Weights of a small mixture-of-experts language model, trained from scratch on English Wikipedia: width 128.
Below are experts of layer 4 (counted from 0) of a mixture-of-experts language model. Rows are named router (the router's row for the expert) and show model dimensions 0-127. Each number is 500 + 25 x the weight over its row's rms, rounded and kept within 0 to 999. Numbers have three digits each.
After each expert's rows: "mostly gets" lists some tokens that are sent to it at least half of the time. This comes from a sample of Wikipedia text that the model never trained on.

# expert 39
router:498478481491510525502494483481506548521497541516478534497510545497524549522493503487501503478431506470461511506518500532508480478497499474547488495523456487490465478511473527512486482494487464466534465502533514479510489477475496521496500488470524480470420499521509483506495460513468524470503527517488516508549475468466477500519536485509495523530512508544539515456491544548482491468483
mostly gets: "ic", "ampions", "ral", "ics", "ance", "ical"

# expert 55
router:500465493547519528499500490491473477514525462494505501491498540519537469504470516497503455563517534509527529504501546549504470494508500494500500490523501524501477498531472490514502503441497540527474537446488478524518511502551533533503501500501509519526513458528466556513506474527555527498487524472474520524500525489473492477516508505529506540506498511503566517466543486498477514484501
mostly gets: "200", "201", "10", "18", "198", "14"

# expert 62
router:498468503516485501480496521538469498452479483515482488463524481541485472494472508501457503486526476522456459477508464485521484509530498532547510500529511522471499517508522542541502490461511532508464501488449455486518487502456531458478537496497489475535485456482469450511489494504517539487510479491462519499541490502497495529491511521501465475478506516524492569473453499477500513495475
mostly gets: " ", "ad", " April", " stud", " ad", "–"

# expert 6
router:526515530445516473479519491507511468500527553491511511484543504457483514514505515499509524500502463529457451511479469523485505460492468496491476484493468545479504542506520571482475480460522476483525517471462482490531476514497480459512483506481465522498545464474498455476547486523503477528487460474525513465539516496465508463527497514487468531498498500512491477498475487491494499513523
mostly gets: " K", " k", "az", " V", "ik", " v"

# expert 23
router:500541481506485542539488509474467489481476532487463472526458472436481474489511478495554512485519507489448466494515477499504455475514494493512452496512482495503498475463502529490488487513475538489517481482474495527512492489528477505500474472540480483477461498493476571474493449469494468476486492476518462552510530498479515506498482510526496479514474504505536513524517547550498486474509
mostly gets: " N", " n", " R", " Ind", " US", " c"

# expert 37
router:499474486471476502494484509490480489510514515505508510508444522458547525505514499525506537476465485538534507513484553503527468470490516533517483503475501511488477480524511478537519506502492516522476470492492519529468445457453463510516508538498542481479481456480502530465492543488484502501465491535515517457450474499525563526482515469532520531476471524492481498503473464483511518517525
mostly gets: " Aust", "att", "oot", "rit", "emb", "ou"

# expert 51
router:492530486471497500458505491501496540486494526493521475489486460543475528475506561492450508508498490523504439503511472527440501555507522483497509503487465505525512508493520532500476509480462492492536497516446465489510493520477487475504492510517537518531504534478500497500461504534529483483479470474501499483510504526563532481520527517476556469504522478475467525510537486494522445520510
mostly gets: "im", " ev", " com", "′", " stud", " Com"

# expert 25
router:482488521486490510519500530480590490523517461493545454508502476536517471497466496491560484502540535538529488521482522492488477503506473499518477477472547498512492558466479502553519540486481487475483522510489470492505509523459464500541481549475471519495511510489494510502503463499537508492472472489475500511477504504539519456491489486544521477504480501522526526524527493522531490491506
mostly gets: " A", " I", " O", " Al", " Ar", " U"

# expert 59
router:467510519502503541491520472497496477479515473490532474525480483462481529491516522464511508497485523517513460539509494521485509467543542528580530531488491454497512485517508466496505460514511543470485525495485493479462520515464543481520505497509495506526503522475510491510543474480566504451457485459485497472460535484484468513527524532456492510512496508515484539517509518482505465505509
mostly gets: " |\n", ".\n\n", ")\n", "==\n", " s", "\n"

# expert 49
router:485477495499505513504505487502508524520500517543485500535495511506500493494533441467529516490529495547510526549503477535478496477490526483477479488494551537521477507468489510512468488532530510533484488504502491488484481472487528483473506555445481547501514489486506476457469538510484437476510495450541517502493476475506497484479481540515472554532531522463548516500508506503463502470473
mostly gets: " elect", " act", "irect", "lect", " serv", "ject"

# expert 53
router:523482495494516510486481511473516457473481517484487499507494463534515487496548539468530543539544500508515526541468496488491474530515530540476490491545540503484555469484513515490517496515474469538513489455502503550521487465508468478511477498503552476531486490485486512489512528487478462503482485485526514518539532541481487533560469488510493504480476504478495547515459508477504494508546
mostly gets: "T", " US", "#", " T", "+", " &"

# expert 20
router:523552503519536489507492500555502492489508487498541518475496481526470493533479511481452529560449513468488517520484489560504539539488510535475513510476501490473481506493486542504484535496504460496529503485534490490481492495530514496524502472527521533519446506508540502492483453487491508514499470539528499513469522475505509524496441484491559528468528530512496458494471530495498502523482
mostly gets: "|", " |", ");", "),", ")\n", ";"

# expert 12
router:470480477479509483533476515513511501519450537506507541525510530500537515518559498505483538486530545496503506518466539480484484522450515468470491468501443444493478478461502497538450475510518500509493540492514482494466520499514471468534490536520487525462469485527492527535494498509516537495509529480545494526497522487482516484483493490511502546475493504525517477514482475465538532474491
mostly gets: " bec", " July", "°", " August", " September", " December"

# expert 57
router:511538482521514509485481528494473496461521487544494484503482463506486527499504519498500493522488440502480451475505450505468482464537507546516460525496479553497502524548502531481506463526527542455499511491475480495453522510499483529506519452479511485441527476492537489478481502505476484540520527463523485512529478494511500479486518526479487464488511499518499537518498483498442532510469
mostly gets: " play", " would", " film", " includ", " us", " n"

# expert 17
router:492497462527486494567527450465560523501490501499505501542513514470552475520466505506520474526466462497500516483517541482467493522486475505507511523522500492510494499518497457513517486504531512495527456519484522476525513479474496500479500521502467544542511526494479480518477539514511543524506459483464528480499487504538518483505503532470482478498431499528491526541489539500517521548485
mostly gets: " The", " the", "The", " de", " this", " wh"

# expert 60
router:455506523478528530489496523515542489481527480495479538487481484530515460504486492524498464478513504488529476450491524519491513483475474517536518525456500460464513532527476474464534486515523473502473514510450463489520509500520470458456490487491493522529497498480482485488461518477523471478478507501504490479515492506476448531504471462532472498476515489506547489533555445536513476464488
mostly gets: " re", " Mar", " pre", " Is", " im", " en"

# expert 54
router:507486478483518514481478504489490537487498519505548512493502523487521490507489475488479507486503527519547493437489469524505483489525500499448543508504485477517546506510518470538469517539506549465485543485494484510501499520533552514501502552513459544528467501468535484527515485512481488534507510543536518462480462533513531458487514500501520480469468464508493479522540510488522521448519
mostly gets: " comp", " app", " off", " comm", " att", " im"

# expert 0
router:493472482486504495516496478504525513498518511503454473514494476528526517459547488497516486498508502557517528470516491508476543515474498450481521513482498470552510509472461517467470480514514514552531485514492546471521471471512550534504539520439471493483475500480473528500489530492481508453501531492553484483516495490505465488509472514506518518489521508491479499473548560480475510482467
mostly gets: " res", " pl", " wh", "ampions", " pr", " Pl"

# expert 48
router:536465458490496492487500520524482474424510482480499480483531492490497563497494509494511504528481521518493514520515449486467502475515525538452482495500502460492571491458549494520503499525523545540490513465507508526495524473525534524530482471512516499519459495500499561452476512525468509470470534486499483467490497487506492525480475511478513500502508529554508483520466487504492497510501
mostly gets: " j", " kn", "}", ")", " r", "]"

# expert 5
router:493511508488489473536510541530493517506504472546511464468521513538516504566513448493486483507507462501484492509470499473504530486539506446486492481499464539485506493465476524485506496534488461465485482486512500482478486488504499513570508519536495501500538501541494501479495457489495493504543521517517530451472460442548491480492515536522471474503488489469472534509488487536504506461512
mostly gets: "ated", "ted", "ished", "ered", "ased", " him"

# expert 36
router:504504540503526475551484519536521484520490471568470502483501483523486495492483513499464500486536512516499508495480511503518514513505486495491503529512462512489498474533481490463492476467493494505474477504532499536489509497513513494538516470482506483493547532525511499479517454503503475540489518526576514468430484486509503468482478536521465507510513444432477547532474501491463536502506
mostly gets: " was", " are", " were", " is", " been", " had"

# expert 47
router:539485486529506494518521496531462507528452504465505513522495477512470484534515508509539495483532444483545532505477497473500528497554486538488518510523466522477500451467478520524508442525487528488476471499499545540489469540489468512496548473515512494490507521505520519454470480458508492503478480537492495521467551489478500515457543479501490484515521514499481445504512499501517484517490
mostly gets: " for", " of", " with", " from", " at", " by"

# expert 11
router:507489514566480481502522516476499487521447520481501492508520507478495549534486503471509505486513521490526504518438477470496525451478489497492447481475515505451544491468499496484487504459519498549516483501498513497508485461473490526490494531537469506510528441466519534503492546499478544502492517501520503488493491535546472450498507524485514520551493513493502464497497474511470546497462
mostly gets: "193", " cent", " Aust", " a", " this", "196"

# expert 9
router:468472490485503534508496500486463532476503534495505552479467564487471538475519546497511497463465525508470518508508470536500523469509497519515516498501468489487483474498499479540491521512515535532474468497496521485521538464526467455532477521461474499519452521479468490489460479480535501500537482523497522494496464521484535543529513495539514460505517511492472528486457521524504478481534
mostly gets: " comp", "qu", " app", " Sp", "emb", " p"

# expert 45
router:517485492485488503501492519491490502467497528478477521498473480477509486457548497509524535505531476551523442518492501493503519473540509527481474467483490455494488509561521526473498508480495525485555534438468511479494443478511522468524521529524483474521525504474502498482549491495519452473464504477487531493503526494478525512492526538528489491501483462510509518480568519513503498466497
mostly gets: " m", " g", " t", " v", " M", " k"

# expert 52
router:516488490522507517481527535563492498522496471530460509484524477501510472478540500495501533533498509482475506469506508464516475498499509517503495480479521500460565490521480531526467484478515553533477487506436504485512511500452530486466507509517480481470457453498468460505493532531535529490545498489478506512503505462464553575495495509489503520498509495516491507477479493508475487466487
mostly gets: " ", " w", "–", "201", " $", "198"

# expert 46
router:482479503539490522531476505478520497485501546474493449447514522455517508496518502506581532474530488564490473528520475502536483474493478482470463467505500493482499492508530541499548508499477515501554497482488494498507478523495488522523514507475504511497524491483479483482553482477541476530497505501494447489512506520473516514523503513504502498503408490498497483477488533529530478519497
mostly gets: " Th", " B", " H", " Sh", " M", " N"

# expert 26
router:487520487467541508568525521486515489521535486503515514516492509480491491478471504519514464489453501479492455462484526510477466469494480547523501487536499485528479552504491472528522516510517502499461506498487468514541476525494486541486525474522482509523519468513490489461497527516538517490522564543501454493510528502498516508476527461485489535501505463514485438517538521481514492495551
mostly gets: " con", " In", " un", " ex", " pro", "In"

# expert 22
router:531487512511497503552524511582511492506459499518492516522468500508499503554540488510494476496535467519504516471472541480511533540511506515486516496497501456530485469493487500498528494520488463537521470482529544510476485533459461520535577460508517498452509506537528474482499468476509505530495539517559490523480519469531490500469512519497498513512521490504478500517484496492477510495507
mostly gets: " was", " from", " with", " which", " has", " to"

# expert 50
router:516457479524454537517508459481467508514538509526503494521539500495501552473474490552512471536487474444506520485491490463520504477486504481509531522504518519527487494487487456498480531513473501476508459516486513519522497470479476511487512481491512547515547523506564510505474484497508526499533508527464511537480489469523471509484543485495538522474507458424538524496496498506513487497487
mostly gets: " the", " their", " an", " his", " American", " two"

# expert 1
router:457496482488503472524579476487533487535512460483502515525509478520468474521540524497524479514543509537508536537510501560522475517484534515515528473503511466527491493510513472512542525489529468490485514470509504483494545483464504516499479470475521504525497527438477462517530479464484479469533513477497517462510527480460509518524492526482487461484482495502486532470472479501509482513527
mostly gets: " |\n", ".\n\n", ".", "===\n", "|\n", " |\n\n"

# expert 8
router:488565479466470459504470480491522519502533451482488497469497485491546475536491482476544508484479523498443515477496449483530487520522520491497521486534509534519483491500524497464505473527524526531486452516484518484528483498496513527482496506530493474515465537487464509498491481484557547530493532549487489484509516528488502461483514497444476509481530471520523500485534495483481504542489
mostly gets: "in", "er", "ins", "ers", "e", " —"

# expert 13
router:537483546516496513482469493480515517496515500470497517526499517519475541528510507495532506514446524479501453515550534451494481537489471497519493506515519466465497498484535476507533503516515510465467511475489547488514512483517507550459477453459532485517534499470507480551537508479475470526465516468492462489470521508508539495466488464531481522523514502471482503469493515490513462492540
mostly gets: ".\n\n", " \"", "\n\n", "==\n", " |\n\n", "==\n\n"

# expert 61
router:521548476527539442463485489530468491512537472511516523506517493477461459461522523472466537528478499473447515467492496465478526526503463530473498482500504504496476490486485458474512505442513503523548516471520487483515513464544480484495495512453514502497496511515549507526487507490501499467481479524530523506446526459510503490474483498499535502527510495532521481524501534500503524550486
mostly gets: "|", " /", " |", ");", "=", ";"

# expert 24
router:538520521478481520483499499454473502479510487554520527507485508498526516457509478500488505478525496466478552524539476531509457552493482482529462531489515493521535464504497495482488496471472513493477509558488500491465549518459472517502519522500544515460516504533568542534519495504492485488534496486469487513463506491524460506519470464497491516507482469469506521515496511480464494458510
mostly gets: " be", " has", " have", "areer", " also", "bum"

# expert 43
router:505504508511498499522483504510503523462517525511517434488511528468495540508494478480560520481537501500524543525531507518517514505521487517471504476507437500465500538490469495478559503491478520504539473517457494521491499533494534515477507475499484478507535520478452454491511503502511469500529488514491495476471530509456523547516478535499514527516473495541487469515515524530541551542476
mostly gets: " l", " D", " L", " R", " H", " d"

# expert 15
router:486481506488502438511559496465475478525494485505485523484485476503496510500505436543488493489487517479516514486491530459525519515521475445529491508499508504523481505524507526493528504457517481525488524512478465484483503519545482495522493522449516466471486473522529477568499497520502535462560515500506511519522525484533514530489501463528462554476463485507500477516520508489476548497492
mostly gets: "ber", "are", " over", " May", " October", " August"

# expert 56
router:493508538488476467474480522492499508486517495550447532483481483532533551496534505515501441502483493538474523473529501495497515502527522473539522493503487502514518502506526513475473507486505447508525493532534524497458530458476503462506498524474559499497518503501571517532509470515474508513504504470495471549520473516525484517501503526545478481542492476517524533483511474475457517497478
mostly gets: "ations", "ities", " time", " film", " years", "ions"

# expert 4
router:523468473536553465476545495525520497500496480532491450489529513490493486491549532454527487487502485513515489485469495527459545527512485545483489454497526491512493463484486530469503494459478483515525492469550487471550525471502487474491485484511498489542489507524515510539479515471492471525488452513503532525475550465514497498514477460509506500466524476504510503532492518472500494491448
mostly gets: " /", " -", ":", " –", ");", "),"

# expert 33
router:483483531538499508513529503475503510498464539531487466503504489477514510507496472486548513496511509527470554506530509541518480506537494542508516455520478482454463529496495498470463488501482539511515533538503546500532455508486512474539495502503447498515473497509490509471471498493508484469479540469497509494512502553492536514518479557510531497541493501550487546472510522542500479499533
mostly gets: " f", " p", " s", " c", " st", " d"

# expert 2
router:453514528499473506472465483512538473498464514490506469501502520531511504500464523549525466506493509507531484494517547527531455535466511480500478454457514512504473501521509498519509509496483470494528490499506458499573520530486462504501482540492477500460550489495495485505523460504496535528443449483484520527518508520503493539526496471502465472510444514478524498522479503497509540518500
mostly gets: " I", " A", " O", " he", " He", " who"

# expert 18
router:437497537510493453491515457483494514460492523514493499512479463519476490477462511554509490522487524508524487499508480523539524514490515496481532515482532517527488473471495533522487485548428492495475477513510506515496521494493518492480464458509515456523503470529566509483532518500473528506480481531488501525538474513544479470456493465531532494526535499492549510481517502530505483501484
mostly gets: "ican", " University", " States", " American", " team", "ball"

# expert 38
router:472493560509513454481482520494513534485541519499486523445507523493492536564503466506485482493484476450494530505517482467503517512480534455544517512508503506528506461468499518545497549491464459484464502529532511509477532461518522493487489463500538508489517493543524512496552526499474502544524525495501521484504472510519485510523517487495503476509477510535540507480445496498499517507469
mostly gets: "son", "ton", "ley", "ia", "land", "ance"

# expert 31
router:461520497531486494468530514507533485505481519484480496509482488463482462495488441475496512521496519495489522510487490531528473534484508548517484569515455493469511483527494519495507449475500478495498544494492492537490511541500542542537484505543495472471439481492501478490492538471480496508509537514466485470485508521448509517503534527455462529500461536528514499510486496496523470524501
mostly gets: " b", " h", " B", " Bl", " fl", " December"

# expert 19
router:479486516521490496511482458515505472479501514482508486502512500493447456475537447473480516507502448533528511506506546508522500518502516457493517484489503469455508489455446471507495497503520488474473509524490515521496486506518558533505514475485481503469447526491498490471534546498495478534497501525512525541541469515470473500458527511458477478509500533524455513476533522529537506526467
mostly gets: " Gr", " Col", " Pr", " Br", " pr", " Cl"

# expert 63
router:529467503524484538496507496533511484512512485512495463531512470501513497513521519485519507480513531462445434461491483495542492527505489530466509509505522545465527528520454464534530501524512470510504499518509504524523463496536507494481531535508512501500475486461464466493484549485533485504516466472478459542549539476518522526524463491511462502488506513497464505490484479472511514461537
mostly gets: " (", " \"", "/", "–", "(", " $"

# expert 44
router:534516480518491509508525484527517526507459495545527520521508539494502512516484484539478464495506461468521502501502518498517535535483505472492489541538530473532491469518524487459505522525510503519524469505472553514495517519458471517535497530531497510524492516512519493508490457511505553514552475468463486518491465443494471527477539547492519500494480487473520540473458498552488489476491
mostly gets: " the", " his", " that", " this", " its", " their"

# expert 28
router:508501465487526506493486539509556467460520468503514482482472504510543543500501500487489501493512521459523481543545500496451478471502472506517493509506452451542530477494515534514489511534551531517484526526504476509507484451507490472484489481515515490468526491510483499512507511512484527523480545532523438486501479483489563442522492518450483509484495504527506530488471508509500458510498
mostly gets: "o", " No", " co", " bu", " Co", " Jo"

# expert 30
router:535501472530509490487542507488479471527489480527491486446515568513507501507472519493519453513522520474546534479477536545483471487525507463503500484500487513480500498494490513515483511463502537543471530445492485517472521468538522504524486469504521501518500475522488545541529496529553521529511537464492502530502518482489525475528499520542508532495526526482556534486508476500477516512511
mostly gets: "8", "4", "5", "6", "9", "0"

# expert 32
router:486510561458551516482508507489515491473493499479519491529526491499516474499490474520495516475477540508473520468498497501501518457471507507539467500454536491525489539514486487521537500442520484504511511502455505439463480510519456464476492499473488527502497498496492536520479535449537486501459518528484477473510547542534475505490492495502520474469520469501538476540541483482512479487516
mostly gets: " Ar", " Mar", " Car", " Fran", " Un", " ar"

# expert 16
router:511467502538448542473508489535500474518492498503466488513488476513492478513517529498479488485534510460470426476510461481536495526548474510464448494499485532470538512499463476516554496515492473459493497504497477517548491489525506511481527538500487481487475503467472478514494531487512495489536470480441463542528545466508521527500481504516476507485481489496475503492477483475492519505537
mostly gets: " (", "/", "–", " \"", " ab", "("

# expert 41
router:484468518474458451507520512500481509501528482490585491510469481471486466527472481495492497478477492474483471502474471444478539470500532462499496471469502522502472524506505506459500528522462478482507482506492459486496499496517535479479500467474514497476528535508485519491493517496492479505537521533502529500493472474477521467512449558471546484497511512454515488502495499472443510541489
mostly gets: "en", "ten", " man", "\"", "ed", "ran"

# expert 3
router:503501483534530483543506524500494499525459536518464504514509510492470463478512510516469480488509495548476510547519470541468506459497501478478457525476497494506518513504500525476490503483522544529532487529489569470509476493516489532464486491475494486482428493507531472503488527530465481484494518531496501494464497525476512537539496434508502524487483505454496488478513489537506499441488
mostly gets: " w", " rec", " serv", " ch", "resent", " us"

# expert 35
router:507563487508506486483450471533473479499516468490529526505515491475493489471456514509476531543478431474491517478461535496520480509474498492482530533476529542503473499452489519467483552511526496473544509483493482509458484496474502490512488513535503509472482486520509494523523506474495502449483470521515521468462510513473496498476464500497532520510517519523491460533508539475565489494487
mostly gets: " |", "|", "===", ");", "=", ";"

# expert 29
router:516499504506519519513514497465517538518519520493486521438479481512450471471539516512537535504527520540505523500484511508489473508490490488504495467519470493490524517540478517507469470467465513520507523477494485505525462510476489447503514522533505484459506479449484475470459505478480477453481501483515468434498488521531499500459536476565505497545498530495471478474527500508487464519524
mostly gets: " v", " b", " cont", " app", " ret", " ev"

# expert 42
router:483478489475518468552518496489482491458520456476530489466478507466538531502498473508483457465480531485508484543488473475476495483478487510548509537506512533553503546480531453495490506510510501507541442520508514508531528495534540472515510543516470488496462495496507525494478472527475505475545471515503483488526553481526511525529529469524485493503497463490501481503534477500508474486472
mostly gets: " pro", " ex", " ch", " le", " play", " ad"

# expert 14
router:447557498436517470516516483516487538515502521481498514523526489519465503490464454478496504488523433512525507472489480559493474559513496479527482474508500486514478501482514496494505508490485520438456467511503511510517494526521470496470501514480484497487470539505466494494507546508495460507510482459485491523527465531518510478462483500472539491501521538478473516461527508535491518507467
mostly gets: "|---", " includ", "fer", "enc", "ific", "iz"

# expert 21
router:518486501500487490477466442513487463502512478480482485493504499492554497525530481557487522508488511523506496516522493462509500437497496534485486521438528551492510522552508503503476489487508505497495518491513500558473498488512509488496487518509500489458522469519496536497521485490500557495477475534502488496476499523529499500507461496475452510475408512532498455528516477481516501520548
mostly gets: " She", " she", " ro", " He", "ra", "orth"

# expert 27
router:493502514472495525501498450482502508454522525508532531507498559483567483525467500540460494470504479529509525467497486478521518488463489528460502509447437551521493512520508515469516494510532517549461499492467509484504479462524525475481485508505504498496522490490499536473525503515466515497530437496497513478530557518518479499542506509514518521494534482507477492485513479473495467483521
mostly gets: "ampions", "erman", "eries", "enn", "ass", "as"

# expert 7
router:506503452465519469567518469476487526533494507484551516485496515486493476452453499523530465489486493480519433520447530514545495513499504546492539510506533473517502548506472454495534503526493492511498519520472475489518546515456490511531523511482470502497519494492481500478480501476546530486481555510508492507476520530488503500458494461485503500501494509521497492517512477483497537457496
mostly gets: " in", " In", " con", " ex", " per", " Con"

# expert 40
router:510567477480505504503488493556498511475537499482475505446519491523465546517475489498480500532483494497497506484514483491482486498471520484512526486507494512527484520518525514514489513499499493464476503513535485550552485535490499507480486440525532515475476529573455503486520543518502490564485506513495484525509466534508546510508502480470525452519523515458485471492477515505527487546495
mostly gets: "son", " John", "ina", "ai", "ton", "iel"

# expert 34
router:488494513483465536468476524483487554486469499514484521507462524501506461477472502488455457499486498503541502480528465510478503505577504494468522492481478484472500488513526528483488539511498519473540567465521513498475512487489545480517525522525553510481484539478519498497504461526514509501513447473500513488525494523460469488509533493490506482480520493462491472462503511483449533468507
mostly gets: ")\n", " two", " again", " three", " m", " all"